Experts of a small language model: 1 pick a token.
Below are experts of layer 4 (counted from 0) of a mixture-of-experts language model. Rows are named router (the router's row for the expert) and show model dimensions 0-159. Each number is 50 + 12 x the weight over its row's rms, rounded and kept within 0 to 99.
After each expert's rows: "gets" lists some tokens that make up at least twice as much of what it gets as of all text. This comes from a sample of Wikipedia text that the model never trained on. Tokens count by the router's weight.

# expert 12
router:72 35 42 52 53 51 39 58 53 61 51 57 51 57 75 38 43 51 45 62 52 45 55 32 57 35 34 59 45 48 45 58 60 59 46 40 37 44 27 50 59 34 53 42 71 69 58 77 44 53 40 58 62 51 49 47 56 51 44 48 58 74 71 29 47 52 81 51 37 52 60 64 47 58 54 62 49 36 57 64 35 45 23 49 40 54 27 60 43 58 40 42 32 45 51 49 55 37 51 63 69 57 73 66 68 49 60 50 57 73 56 35 49 54 60 50 58 62 50 68 24 50 68 53 53 57 43 48 38 44 54 43 56 60 37 48 52 25 56 35 61 39 69 34 34 55 54 31 35 54 56 43 54 75 35 21 51 70 32 46
gets: " L", " C", " J", " N", "l", " O"

# expert 0
router:79 63 44 22 45 79 37 51 64 60 50 52 50 42 51 63 61 67 55 44 44 42 43 62 25 43 47 85 43 48 65 64 51 62 47 56 63 60 49 47 55 52 58 53 39 34 47 58 69 43 50 61 47 52 49 45 49 41 26 34 64 59 45 36 44 42 46 46 27 38 47 64 49 61 48 47 44 67 28 37 58 43 67 60 46 58 35 39 79 45 51 53 45 40 59 59 62 40 70 65 52 26 52 45 50 42 52 52 50 49 42 47 52 58 49 35 50 38 30 40 42 18 43 80 49 52 59 58 41 61 42 26 53 55 42 70 41 45 58 74 41 48 33 58 53 57 50 54 36 34 74 62 43 39 63 31 39 42 63 49
gets: ".", "ian", ").", " John", ".\"", " United"

# expert 10
router:77 45 48 49 55 63 50 62 39 60 69 79 60 46 60 48 46 70 53 38 35 66 47 48 26 37 45 48 59 48 71 52 51 66 42 74 52 54 60 51 45 70 36 42 57 63 38 36 76 46 69 63 52 61 69 45 50 35 31 66 84 85 51 52 47 68 73 44 55 51 42 62 51 59 47 43 50 23 46 47 50 50 40 50 60 54 28 59 38 47 58 46 54 72 43 57 61 33 61 53 40 51 62 49 39 25 55 56 61 56 42 45 51 58 42 39 76 48 42 47 25 32 51 60 52 62 41 57 73 41 46 56 55 47 49 46 54 43 57 44 47 67 42 42 47 55 51 48 54 47 61 62 48 44 60 41 69 72 51 35
gets: "\n", " |\n", ".\n\n", "\n\n", ")\n", " ("

# expert 1
router:42 43 42 57 35 58 53 47 63 48 50 52 50 84 66 29 47 61 32 35 55 37 73 53 16 44 55 67 45 23 60 56 63 43 51 54 53 78 61 33 67 55 52 63 46 50 57 53 66 56 33 56 46 49 52 49 69 49 62 54 53 49 46 34 46 48 52 45 54 16 40 56 56 40 72 37 43 40 41 50 41 61 34 40 57 65 35 38 75 44 62 44 24 69 43 41 58 52 47 60 43 46 64 46 42 47 60 56 59 32 45 39 34 35 85 42 55 49 51 45 52 60 49 39 54 46 41 49 27 49 32 60 59 46 62 58 50 24 50 44 65 39 61 60 48 52 46 41 61 48 57 46 67 38 48 24 54 58 37 45
gets: " S", "S", "s", "a", " D", "at"

# expert 7
router:39 77 54 46 28 44 52 52 71 62 59 44 68 47 58 67 63 63 40 69 48 72 57 49 41 53 46 56 47 44 31 46 65 56 32 84 44 62 40 66 65 54 51 53 62 53 15 41 58 50 44 59 31 55 55 09 51 51 49 45 69 42 35 39 63 32 60 48 57 42 44 55 69 69 45 58 52 53 56 57 43 48 54 45 43 62 49 32 43 69 52 45 49 45 40 41 51 47 46 66 47 36 44 44 51 44 62 57 44 63 39 55 31 39 48 50 58 82 29 48 52 57 57 40 45 60 71 52 48 48 38 50 70 61 47 35 55 44 51 69 48 68 37 54 54 44 49 40 63 36 66 55 37 59 48 60 68 34 71 70
gets: " l", " m", " b", " f", " s", " p"

# expert 11
router:48 42 38 46 58 79 48 59 41 75 58 56 51 44 51 57 50 62 45 47 20 41 43 56 28 48 42 61 46 50 58 55 56 42 19 80 57 61 50 46 35 66 51 39 52 37 31 49 65 54 38 47 40 62 67 45 45 42 22 77 82 61 39 50 59 50 44 47 42 43 45 55 45 80 49 57 47 51 50 36 56 51 26 57 34 47 50 43 70 54 53 35 43 54 57 45 59 44 69 59 52 37 43 57 50 42 40 54 61 55 46 41 57 69 51 45 71 58 37 31 20 53 46 82 54 61 60 51 56 47 50 39 39 70 59 52 54 55 54 45 44 47 49 49 55 59 58 65 22 50 62 39 70 53 61 51 67 43 33 35
gets: " |", "-", "|", ":", ";", "="

# expert 4
router:58 42 45 63 56 55 62 48 65 41 49 45 35 46 54 49 47 57 47 34 29 20 40 63 37 50 42 58 39 38 42 51 77 65 23 60 30 55 32 45 55 30 42 42 50 62 44 65 65 53 64 64 62 37 58 40 41 30 59 48 62 70 40 46 45 31 48 51 47 09 47 54 60 69 57 61 53 56 30 32 50 65 35 47 40 55 51 50 76 46 71 45 46 33 42 42 55 48 49 69 39 47 44 59 46 43 56 37 43 63 38 41 46 37 52 41 75 58 39 44 27 33 42 60 53 62 63 57 62 46 52 56 35 72 51 39 58 63 36 59 52 49 42 44 52 42 53 47 25 53 70 54 38 33 61 50 56 33 61 38
gets: ",", "h", " and", "i", " H", "th"

# expert 13
router:36 29 55 39 50 47 48 48 48 56 59 52 60 76 41 77 59 67 21 52 48 38 55 48 32 48 26 59 41 43 52 58 61 58 37 67 36 56 36 54 46 39 44 36 43 54 51 35 65 37 35 51 59 43 54 60 42 37 36 63 48 45 53 38 55 53 32 46 55 41 66 49 47 52 52 38 55 57 37 56 60 28 37 48 54 64 49 43 49 53 46 27 36 69 39 22 60 43 60 67 47 10 40 65 46 48 51 57 93 46 54 45 38 65 46 52 49 51 39 50 39 31 55 59 46 53 55 48 38 24 34 37 50 56 67 41 46 66 46 65 44 58 45 61 66 44 65 54 61 45 63 54 76 56 65 61 59 45 61 64
gets: " the", " of", " a", " The", " in", "'s"

# expert 5
router:74 58 49 71 12 61 48 49 64 46 42 60 59 50 70 45 59 54 41 35 53 49 59 59 54 40 49 52 51 43 41 56 50 54 48 54 52 58 31 40 63 37 32 43 53 41 45 38 43 60 29 70 51 45 55 42 71 59 55 33 52 76 66 61 73 41 47 29 09 51 56 56 82 41 59 45 51 59 30 47 30 63 44 28 55 64 31 57 68 57 46 39 48 38 47 49 65 52 56 52 75 59 60 61 38 52 73 60 41 60 30 57 59 51 66 44 75 60 52 33 50 38 46 43 53 47 53 50 40 59 58 45 49 58 54 34 43 59 43 66 57 33 66 61 53 50 62 62 39 58 42 48 59 54 47 56 41 48 71 54
gets: "b", "m", "f", "c", "p", " B"

# expert 6
router:37 42 42 31 43 57 46 65 41 53 55 78 61 41 62 40 46 36 43 27 43 48 54 64 45 37 54 51 24 46 59 55 46 51 47 80 57 44 57 56 38 75 24 81 54 60 43 38 61 44 42 51 35 35 60 51 44 43 46 51 63 50 65 67 42 53 48 39 47 47 51 55 45 35 52 46 42 62 29 64 46 28 45 50 51 53 62 55 38 52 40 38 55 56 50 44 58 54 73 81 44 60 66 52 34 47 54 55 97 49 51 55 50 58 47 40 61 51 44 39 41 51 54 61 47 65 60 57 52 41 48 63 62 69 54 42 33 22 55 64 33 41 42 59 24 66 41 38 17 37 45 50 53 47 58 50 54 49 41 46
gets: "ed", "ing", "ated", "ive", "ted", " on"

# expert 8
router:66 36 43 25 51 54 39 53 47 59 37 47 31 46 59 28 67 32 24 53 38 55 62 63 51 45 44 49 41 32 37 48 61 42 46 51 48 63 47 49 40 40 46 47 41 43 57 50 62 59 63 69 28 34 32 48 46 53 53 53 53 44 44 36 50 31 34 34 66 40 54 58 50 61 64 56 49 55 54 43 26 34 48 38 73 64 41 59 49 83 84 41 45 40 54 53 51 57 56 60 52 38 70 62 48 38 62 54 53 68 32 41 62 16 48 41 51 61 54 36 39 43 45 50 55 62 69 52 52 10 40 46 66 47 43 34 53 48 54 58 35 34 77 59 50 39 54 49 62 44 51 41 39 48 60 54 47 50 48 73
gets: "al", "on", "k", "ol", "um", "em"

# expert 3
router:38 55 43 30 55 46 43 65 43 65 66 65 73 48 73 44 50 53 52 51 22 53 49 61 50 47 44 48 31 38 49 55 55 50 53 66 48 65 40 65 44 43 18 67 49 55 49 34 66 71 44 53 32 77 60 41 49 23 36 43 55 44 43 26 57 39 41 46 54 53 48 53 56 58 58 59 61 50 48 36 36 44 57 49 53 50 43 38 67 60 43 37 45 37 52 60 37 44 43 64 68 11 37 52 30 40 52 43 42 33 46 49 47 63 57 52 35 49 24 79 48 39 43 43 51 53 72 49 35 30 35 46 56 62 58 52 51 55 36 55 47 68 41 53 28 55 61 41 70 34 54 52 75 42 52 62 55 37 54 61
gets: " was", " to", " is", "ly", " as", " he"

# expert 9
router:57 44 49 41 35 57 45 76 61 60 43 56 55 75 62 57 71 37 47 34 33 57 60 35 25 52 44 43 49 44 65 55 45 51 51 50 49 51 53 62 68 71 39 44 62 52 38 61 56 35 39 59 54 30 52 39 76 26 54 55 50 52 50 66 41 47 65 48 32 50 42 66 43 78 54 48 54 55 46 39 61 60 65 58 45 64 52 65 69 55 36 52 47 62 45 52 58 39 42 74 37 56 50 59 39 49 52 40 45 39 38 56 28 69 44 31 66 87 31 36 55 30 42 46 41 78 66 42 62 22 43 56 57 53 57 25 62 52 48 49 49 67 62 49 61 37 48 43 62 54 46 34 52 42 37 47 49 42 30 49
gets: " ", "1", "–", "2", " −", "/"

# expert 2
router:54 45 50 56 36 45 32 63 54 60 47 74 54 71 54 66 52 60 42 57 18 40 50 60 33 49 33 62 19 45 42 57 50 60 55 30 45 69 33 51 57 63 46 72 44 31 58 62 59 49 39 50 39 75 46 26 37 53 56 40 59 64 55 62 52 56 53 46 56 53 47 51 59 54 64 56 64 57 27 60 52 61 68 29 49 43 42 48 69 43 63 43 39 53 49 49 59 41 42 60 40 30 44 57 38 45 48 65 57 61 46 52 31 28 45 55 43 46 42 88 32 60 43 50 56 58 64 51 58 24 47 42 61 57 63 42 47 67 45 64 40 53 56 49 17 37 66 51 49 64 45 52 47 75 65 48 67 40 49 46
gets: "s", "ers", "er", "ation", "ion", "es"

# expert 14
router:42 38 57 43 32 53 54 65 36 59 40 65 50 41 44 60 55 53 56 44 38 40 59 53 57 57 26 55 19 50 52 54 45 57 38 44 53 55 41 26 48 46 53 52 53 49 60 47 62 39 25 51 65 57 47 31 54 34 53 61 62 51 47 52 26 59 59 52 42 47 58 61 37 63 60 64 63 41 13 38 46 64 66 56 44 55 34 51 70 45 54 51 46 46 61 30 78 37 52 42 53 36 63 59 55 51 43 38 75 42 54 41 49 38 66 57 49 53 25 56 21 56 47 52 73 43 42 47 31 62 64 68 64 47 35 40 31 41 44 55 29 61 78 46 40 50 53 37 26 57 57 54 48 48 46 60 43 80 39 42
gets: "0", "2", "9", "8", "1", "5"